Below are experts of layer 6 (counted from 0) of a mixture-of-experts language model. Rows are named router (the router's row for the expert) and show model dimensions 0-191. Each number is 500 + 50 x the weight over its row's rms, rounded and kept within 0 to 999. Numbers have three digits each.
After each expert's rows: a language model's description of what the expert responds to; "gets" lists some tokens that make up at least twice as much of what it gets as of all text. This comes from a sample of Wikipedia text that the model never trained on. Tokens count by the router's weight.

# expert 23
router:494449435548507539502509442493466509481608500522485552532522462437500527534603430499509595506500493491574470493554489512477543512356433559466426515492437557557504408551479505504441496528544627459497543582570503546563419504449530504608537424555574445496516552486539448502522505416490569498623499482475575523543503527541517478469580560487515574459502525434418519398526576464491516462564579454490501408435462538500459426469455511490475611515533527471466488496562578533478426487518418419472560543584450477449559574487556604464521503553560472504558499535419458456420447458519483494
What it handles: Dates in biographies
gets: " ", "1", "9", "–", "2", "8"

# expert 37
router:447408468560436430417521411527558573578566509454502549443456510542451490563550468476484485498547502485581439482502484540451524458373575539491452577516482516534540524557567544437519531523530447457478466464532458481464468383459499509531440564578551445464508495554509530435572465531535555427537490538495591538558462492488538435458400526491540538484484530526451524486457575421523474578548537533567496437491453629572568500519473541552494474472436441501358591553513483485477516559489518510475516389450559512586577503428477577498532420544551537472534514594424499489455474471510575587
What it handles: Names and text in table cells
gets: " |", " \"", " (", "\\", ";", " \\"

# expert 10
router:479491437530518565572516450549530430481604453490495483476538460439481554520599407574563548543494545477593550522580414505524558482438576473497464417401408481483498490461591528497473431466501443490401456458541534412430387540481519526451553463508583502496563507457531609522447462544524550435573584477522516429615493567482542440571442500546523591523505536485553527442579539482558489548547517522509473549489463470518506472464461479526543479522495491444422552462511458516418474586494525628453499536560472445542572471552463513466492423482415532529402440547530567444535517508507528458
What it handles: Possessive pronouns
gets: " his", "s", " her", " their", " first", " His"

# expert 13
router:510547482502447512458561547491568562602591554504532478449585466437560570569587516482577472541554460512537522575494567586558579414526501497450454525560461416463526438512486493575512543534489515531563460591609463419559498494512449539372464517474528525451530493455492463594552421497531540510482629453436535506596521373462552525459471592412520459513477479541567494595460540424558510522555477481538465527498520553481529507520483487434563431495462511467502482544531531529527582544465497607446578500558551462566541488524440459553428473588507513474495459580429467488445481485497464482
What it handles: Digits in large numbers
gets: "0", "1", "2", "5", "3", "4"

# expert 12
router:553431446470474546398533486500473399575624447494464512376547419477508512441487511588522531527488561594560546502495352585534523436449574478507439538414480488545473461531604445511492442471460470487537459497445422481429436494460523505482596524465542375547518415535497618566543493533502573425487555535478536479504538528498589556514432522585555546571519513496508465545444497460486528550523567553513517559492475462524397584478501475487551478542541467519387562489515432498488593518498498489472536571514572405528533497502444564540547501479472533520429485516574558469503499554509501505
What it handles: Words after articles
gets: " a", " first", " an", " same", " new", " this"

# expert 26
router:560469512532485563553589449473553508434584486481538481432553528444437535539579477515432467368454534471523546524422462571504482470501554515489482622541438556465512446519519474551497396501508481560491521494608525500495547448530462558330549549567506407534512583484573549624517500545534540482559489496419540497527493614454515495433413546488495492522461515444438463494526507450497460496515496550442577478458407540541468555413422565472466462542484493485573536528512409432556454486507538530504422504489532464575499542549492500521428497527521482411424551594591584565535497488472475498
What it handles: Subject pronouns
gets: " it", " he", ".", " they", " there", " is"

# expert 31
router:431416493518506499487394536564468500540543545517539436541462468484511491468554465420437481460522481489555407418535516483533507513412425440567444508484529488435521554461503530564431549454503482367440531521485372469464457492581477522612409532555493417429509448478484519494538611352421450459485488464549446543446510399524537526573534481513556528482543496453434527592465452453462476536533496444462421492523450476481440476538470547496512540450571543472503495576494546523560448508514540530502612516480485514555506551482516523434469592492593537414581411453526544552509587439486511566
What it handles: Sports results tables
gets: " |", " ", " W", "2", "1", "0"

# expert 38
router:454449494513464336518507494571547554391609476490540582523482507527491410541509498401554569428455488448538424469578578533457516466540446523559418515492470478513541542400458490477491477569590505571476553548540479436468379473487436425465430533528556470438549446502541469428502538376469519497446433461539509501476437461457487446561519506488460459508465581471502553490534487499514393413541505453513510438538395514545540466481476575411482459503600502484511533481522558405473535436448490537464511485597542457527494544517513591505547485531594456531497574519562497518568546453475439493
What it handles: Personal name parts
gets: ",", " K", " C", " (", " was", " B"

# expert 27
router:460534550528385490432483465525540567533489556475420545534529561436564529535528525455448441524515563529522510470499526517485587504531487582389460578474472558498467399436480545498427595549480507554525581597520509559521531444520538447557465432559496431501534527470602387500564545501511573534468540513581502396471467528525460411537575464470533540399484399478454565483422576462527539433472490466417533450504429489430540518586499518490456508507552575578493474492548627518559470538526516488536430448613474540458557470563574526476512555486460535490573525468475487459534531526570537554
What it handles: Place and institution names
gets: " States", ",", " University", " County", " United", ")"

# expert 16
router:456498415484436508531557535498581591514445457507455536422495542497525531476430524537467516499481561542429547498520475452416515363502568483423546481431531534549609500435452447562496560531545529527452483444455461505528521524567535520621556458585505482450555528430520549509450563426559465497498525456512588414510463488546388512448573600528443565474529391481453504564492467459567553543468452523475522536451381528438504517475547572440559476438555582408547629435488467496472547503480586480592560494532588491540520510514480471545498487528535484504487494548422488485480504463520450598
What it handles: Football competitions and years
gets: "2", " New", "9", "3", " World", "5"

# expert 19
router:463499434481348489489536390496567481539603502483498532447505469470515558490602515526441430492465506450523545534442565423496445543559539512505504572558440473578525474563480577500509548491588491540570462480575497590557540511456527523498574561504476472473572494528489552514486520642525517463536510462498561481560421500479517495512437461474485505520459545523592474486467599511530538513524536428500536462432589480544431639485542418533363478523496471512507429467608416473537461455509526471493514493541514476560500553502463567494505541523464557494510465431651512501447475510644519418
What it handles: Location/time prepositions
gets: " in", " on", " at", " from", " In", "In"

# expert 17
router:531567449537531488442521455544475516530483473541530547567520419496514522461515428501550547469558515472487534497517411528480549520410500585428592482532466510493441467499504473527495512509431361506549590485468515563537555449535515414579500440448509477559509593520384471375520453439533573424451481577527528504578555426527505443509530482541576446481456451537529538399451425502392593436500520567487546471478553456466533516489530523536481505581483566515487439506436547523494510580381414493441514533539455437527429439436563467499478490590508438472607505503363534464446474467466507503
What it handles: Coordinates and infobox units
gets: "-", "°", "″", "N", "′", " /"

# expert 15
router:520605534531577478555423499535483605550475483520510512433533578507383452403436596488556551546567520545444486427535430497511545536427516425552494489502596452535522481492553450483478506484420449380548507454371535499533477471468455489580555459514430548511494534539441533484478475343572498574481461489514405491487557567525490523558476446508476505472508540458480486482556443461539566532454414563555462549441518455517533529465534476512550481473579472592485493465494502495501430451374450344529492561505464464457385568504551527509500536469511559502519560436494547493465496481436477518
What it handles: Infobox field labels
gets: " |", " by", ":", "|", " No", " Total"

# expert 6
router:440462501529517544382509446460459488525577517489520502488574564529421506463603600532473436531486486558448598497474447549472539424445550523450464608518478563521560485570519531514495511480452454491472503528542491468470498458405572522506466465597554404443521418498595472579589495490562591412470523580501566576557440449481623464465492532521431531491482486548542447501537552469487486607522573545482552458468436481599485494513492551553545579477513474485436538477503559498549554516514439536444530469526644479645519535453470541540474426496495593532506510479463522430506434513534477503
What it handles: Years and work nouns
gets: " ", "0", "9", "2", "1", " film"

# expert 30
router:475537466446451474586528441555520580606432546521523494553461427506456460421525507462616588619496481509498518438483506522540474587452451459418542530538572525527523481509519535440424493542446500542478543451485477572489505410518463493488546439586505532572516478460474470479576443372457513466488431488510451550513540581572490495546536443503411428480502491531509513463542432494528492580458465537546419537460549454527547456464474527547610551495574493568461518587487570513541480473409453521475454559547495513607532538476503423517463495556417538409588646581446526440510553512509551492
What it handles: Table numbers
gets: " ", " (", "0", ".", ")", "7"

# expert 8
router:471547456504451482553519432485510424449497503460553469451505432445483509515578525563506474439419493481466528562406375453463403532465547508466539558518459495530403511588565505486564549547541496547605462511513481495478548513532518508456606518451547519481439499548564591567558480576442536453559590427515475490557471439496485494535481540501623582570528482542626455536482597549596520532607504464471439452530538539507429607476514395534479441497563515544534499493568415524480489490533521509524483531528442476455551536528444414510562517486528570502447451477624484457502503574554502425
What it handles: Prepositions and quantifiers
gets: " for", " with", " by", " of", " over", " after"

# expert 21
router:467511508486581536518447545493412547539448486490480510517544512555474479482496465481477481597554473441476496465494439525524462524504548423540562459501637435399567590532486573466470459397416539453407564466478399477533518538428482494580493472485518484524497486551431554515558531415547550499480425514536502566559606537515440442497543454500406450405565491555506415507542440487505522513419491511581457522588568466481491432469437459536570470554386440508558537544443459591454454475502400513562442509439560471445504567543495499421463474413450442465525497383485460455490467533475546503
What it handles: Section headings and table headers
gets: "\n", " also", " life", "History", " career", " Pts"

# expert 4
router:603488516482597481491461538584477427516531545494496561384534489507460396572581572520470456505463482486516499438484497536486505505509572580428532417535518451508477547591603538457440555470431459558540538558498534483512475551420494487469434459440558453449420500515629495505511549490470494544493470591525529467577512523587524612474533519507467428537472514495489441523547442460490385522529416516437551449482524479431513434503550496451556426522420519386503497543589500449514534525470480534471374487514606478570468518505432598421447473452578548504521435515513478508452473405524549518
What it handles: Sentence-opening subjects
gets: " The", "The", " It", " He", " This", " A"

# expert 7
router:439541561442502417459463529502550532444457496509452479549474461533506514495456521531447496478393534531436466440450569493511568510552491396544585479495515530566493540385518442536499503527543534507474537458423507469454528537542486508496491453504440522497491493459538453290461473313497414506436409403495473532525556525460418596552541441521531525456525466455462574524505458540519443433504582499481457572573478532476515501586518585516623428529491528506482496445467507421499559519530514515570573492503465508512520544436527450541398487446562516522478511486396504514512508516381427514
What it handles: Capital letter pieces
gets: "S", "D", "N", "R", "C", "L"

# expert 9
router:556491480588544554575442490449447393498494560479506508507568438407576503400537487577560452452521463495442448469498484553528472452549559519430526502449428571502532551606532537389464503480526486556432407517517539465470509496458535462536518566566473518474558508555574520602486596609501435464506531444597504468564516455545528518454457504406551540534486502451602564464563503508550501487468599464457570460452479551491498503513611384485399553446522447557550487532544407492543516519437499594484548484586460574545528503481449499520481463511507558520525474487522508493591531590547553505
What it handles: Definite article "the"
gets: " the", " The", " its", "the", "The", " our"

# expert 32
router:508438526515511545533540500419470413432581557489457473417571480468494502547605478482490475431437520400545582519462479505535505592504484478439498538505470463484466430603420474518440503455506509545579519486511515532518555502559525564438502490524555503501548470538466487613425473614548505499549560567529568454430431533555546593472490529409458525519495472480531528493511631584565536459518517502446558466396563553457457532456521459483389433477478434459595550512519512391464586539593523464510419455541573536470543447471420518525500523528566440502457557464549536445533462511595484440
What it handles: Clause-linking commas and conjunctions
gets: ",", " that", " as", " which", " who", " where"

# expert 1
router:436389497580440542556429594514508542485519463475495529470373473511455467519525527380556459507522494440483505438478419453413531483373424484517485531493470523483521506475519494451456464462477464438480569461481446534512500383475528465564422520597478448395571509427500541517456461412476461527534436486523474441503475533535543470504482488456560505484471528495463523441536565487402489532505437484447382437586466573488524481568490581462441551426528544503520561480562509581567432477504533463533494516503478556554514510400498636425525486540581515432519491599375540454558496494515505561
What it handles: Table cell separators
gets: " |", ";", " (", ":", "|", " –"

# expert 5
router:541562486459477506507465448529497427438527541466425521411498571452527483565577508512533553506513545403472550554419475455539459525567483489463580544526442540529522474511396602483559459500569539488579403487495496560521530449522514605468528557490518499515548506532556491570422494620511495479536522411471495465540495452468484562469501553465516486604505530479613547445444469539517557535488575405456625515512486502579474500569498387530393461475507389478589536466482459570484565491595532479547505522586429549533478471530446454497563509534458516481463522490554454455515530586619419446
What it handles: Conjunctions and infinitive to
gets: " and", " to", " or", " but", " would", " &"

# expert 28
router:592522477514513498531406518497440513490380508496532567524538542524483407574387511493485501504588507506559432540496490531536457498437416509495457495473598509560442434401548551504502535452438507525452548542536546401543495518562567472572488495481508636534422516474576531522524443488460522446505436530434536545384541488539504431484429354443547544505548525563494489507472420560474535430513552584515473527501476528512458498559477494578507581546473531581478476496418420464403440469546527410497399482381491543441513451511506473426517523568467456437431529513471553527514553518526568511
What it handles: Section heading markers
gets: "==", " ==", "===", " ===", "====", ")"

# expert 36
router:575445521485519533462533519446455460471525453489401524587486492591454584542467466512414472488480477505509509477479492548559495415449453523506513481536483523498510438606415555446531461512487493508582501475491543458562522487533544513534456429421487497466531513579597494477513473399424535632483480594463399434568518478477558561420531462492497460481475523483482503455498419476434335447478451426458491498526506465468469449515397433451548582623490478463445524526531557497624536523538542479480422502475508520501576458428501555429444597481525514606540450547399522508512447461505439554
What it handles: Line and bracket openers
gets: "-", " (", "=", "|", "1", "born"

# expert 39
router:493451430518472569488480490474464469468510554518450540589439485565487428540481453415553468547562433496515540470470447497511502533519526451453439485485486489518580475566490435444467456518434567521357550541515464573463499551492485486448525454537547422514513546467472406533620426546557566471539407511453571571527524500445551469563544539527465482420480509524475441547398610493560508520561526489519585403535538467573478434423463524533440601462429459513519460521549519575451407446519448373510487507544506445529528504468557536568510447500487391513530546512378518510389536476502492574
What it handles: Line ends in lists
gets: "\n", ")", ";", ");", " ;", "}"

# expert 25
router:533494445475546552445558511539470454445513501486462500584446416556520528511411523498477435519473433408473517553584511445543410442559516546408490437567489420455532493560463566512518480459445520576399465473481501445581486585566558524454437433484483479521427503542479522557563509559487553569533466514423538577449511500491450479471509542534493432452521476605476414560566582522549461601557480451531575400574567435550435454487436486468399496458424497479490435543493494493433504473555512533564441512422541427506547435459506528503495386469496437503528462504420435504405510540466541588
What it handles: Paragraph-break newlines
gets: "\n", " List", " Meanwhile", "Mc", "quarter", " addition"

# expert 22
router:484405523600511504482550519511516528461468529555497557469415592423433527540570528514486529478457431468480472509488506471476486479540614547567534540514499393458508455640453539484509496673605503481594506551574544469491436444363474483537440540456583549443546512568536512491487502518471543503490501551557561539493469460450555486511527574469506593501451476545411581478476599446586462502531444492468523456541499458555497481493557458514455505582562540467545506436597559479429450520545474495531505422505455532505479393464491559532528522592538467535472498524481442497542419563522489607
What it handles: Titles and kin terms
gets: " of", "-", ":", " John", " William", " were"

# expert 20
router:509498535439517359515583541499494613431430497458601490518451632591532423423442460498547555472455538552482451478464530532435460532588536422624485564496487544463481582491446443585543496524529525528469445507514443549505521489506456528586543559530451527486510437437442464534435487419433406515444521474508511523539532470538480589545589572556505506503452516518377523543517541445516473497498472492455465463563386515539530543484481591510536463441512509455511430456559556493537501555544536573486595436521477576497527503490485426519515507485520546526496458559551394497582526551409579486
What it handles: Name-final word endings
gets: "er", "as", "en", "a", "o", "on"

# expert 18
router:438542475505539548516541508379538456547516543497390490451497512447494465609539506540560548506505547457486531551465439448474498511456560495540524542545474530413514517572358498453556509498453534510603500529596492527519469483546542531387503563451480571498529452625530484509479452570484488528475536559578521400527358512433535462522432518420422474476467468588562492454484583630506476533502472467429575474467480515493499501526436493443477462495533476451598488499505455516538520492468550524558416542397550564455537435534495516514583552539505499571495616534519495578554440480552445424
What it handles: List punctuation
gets: ",", ".", " are", ":", " is", ";"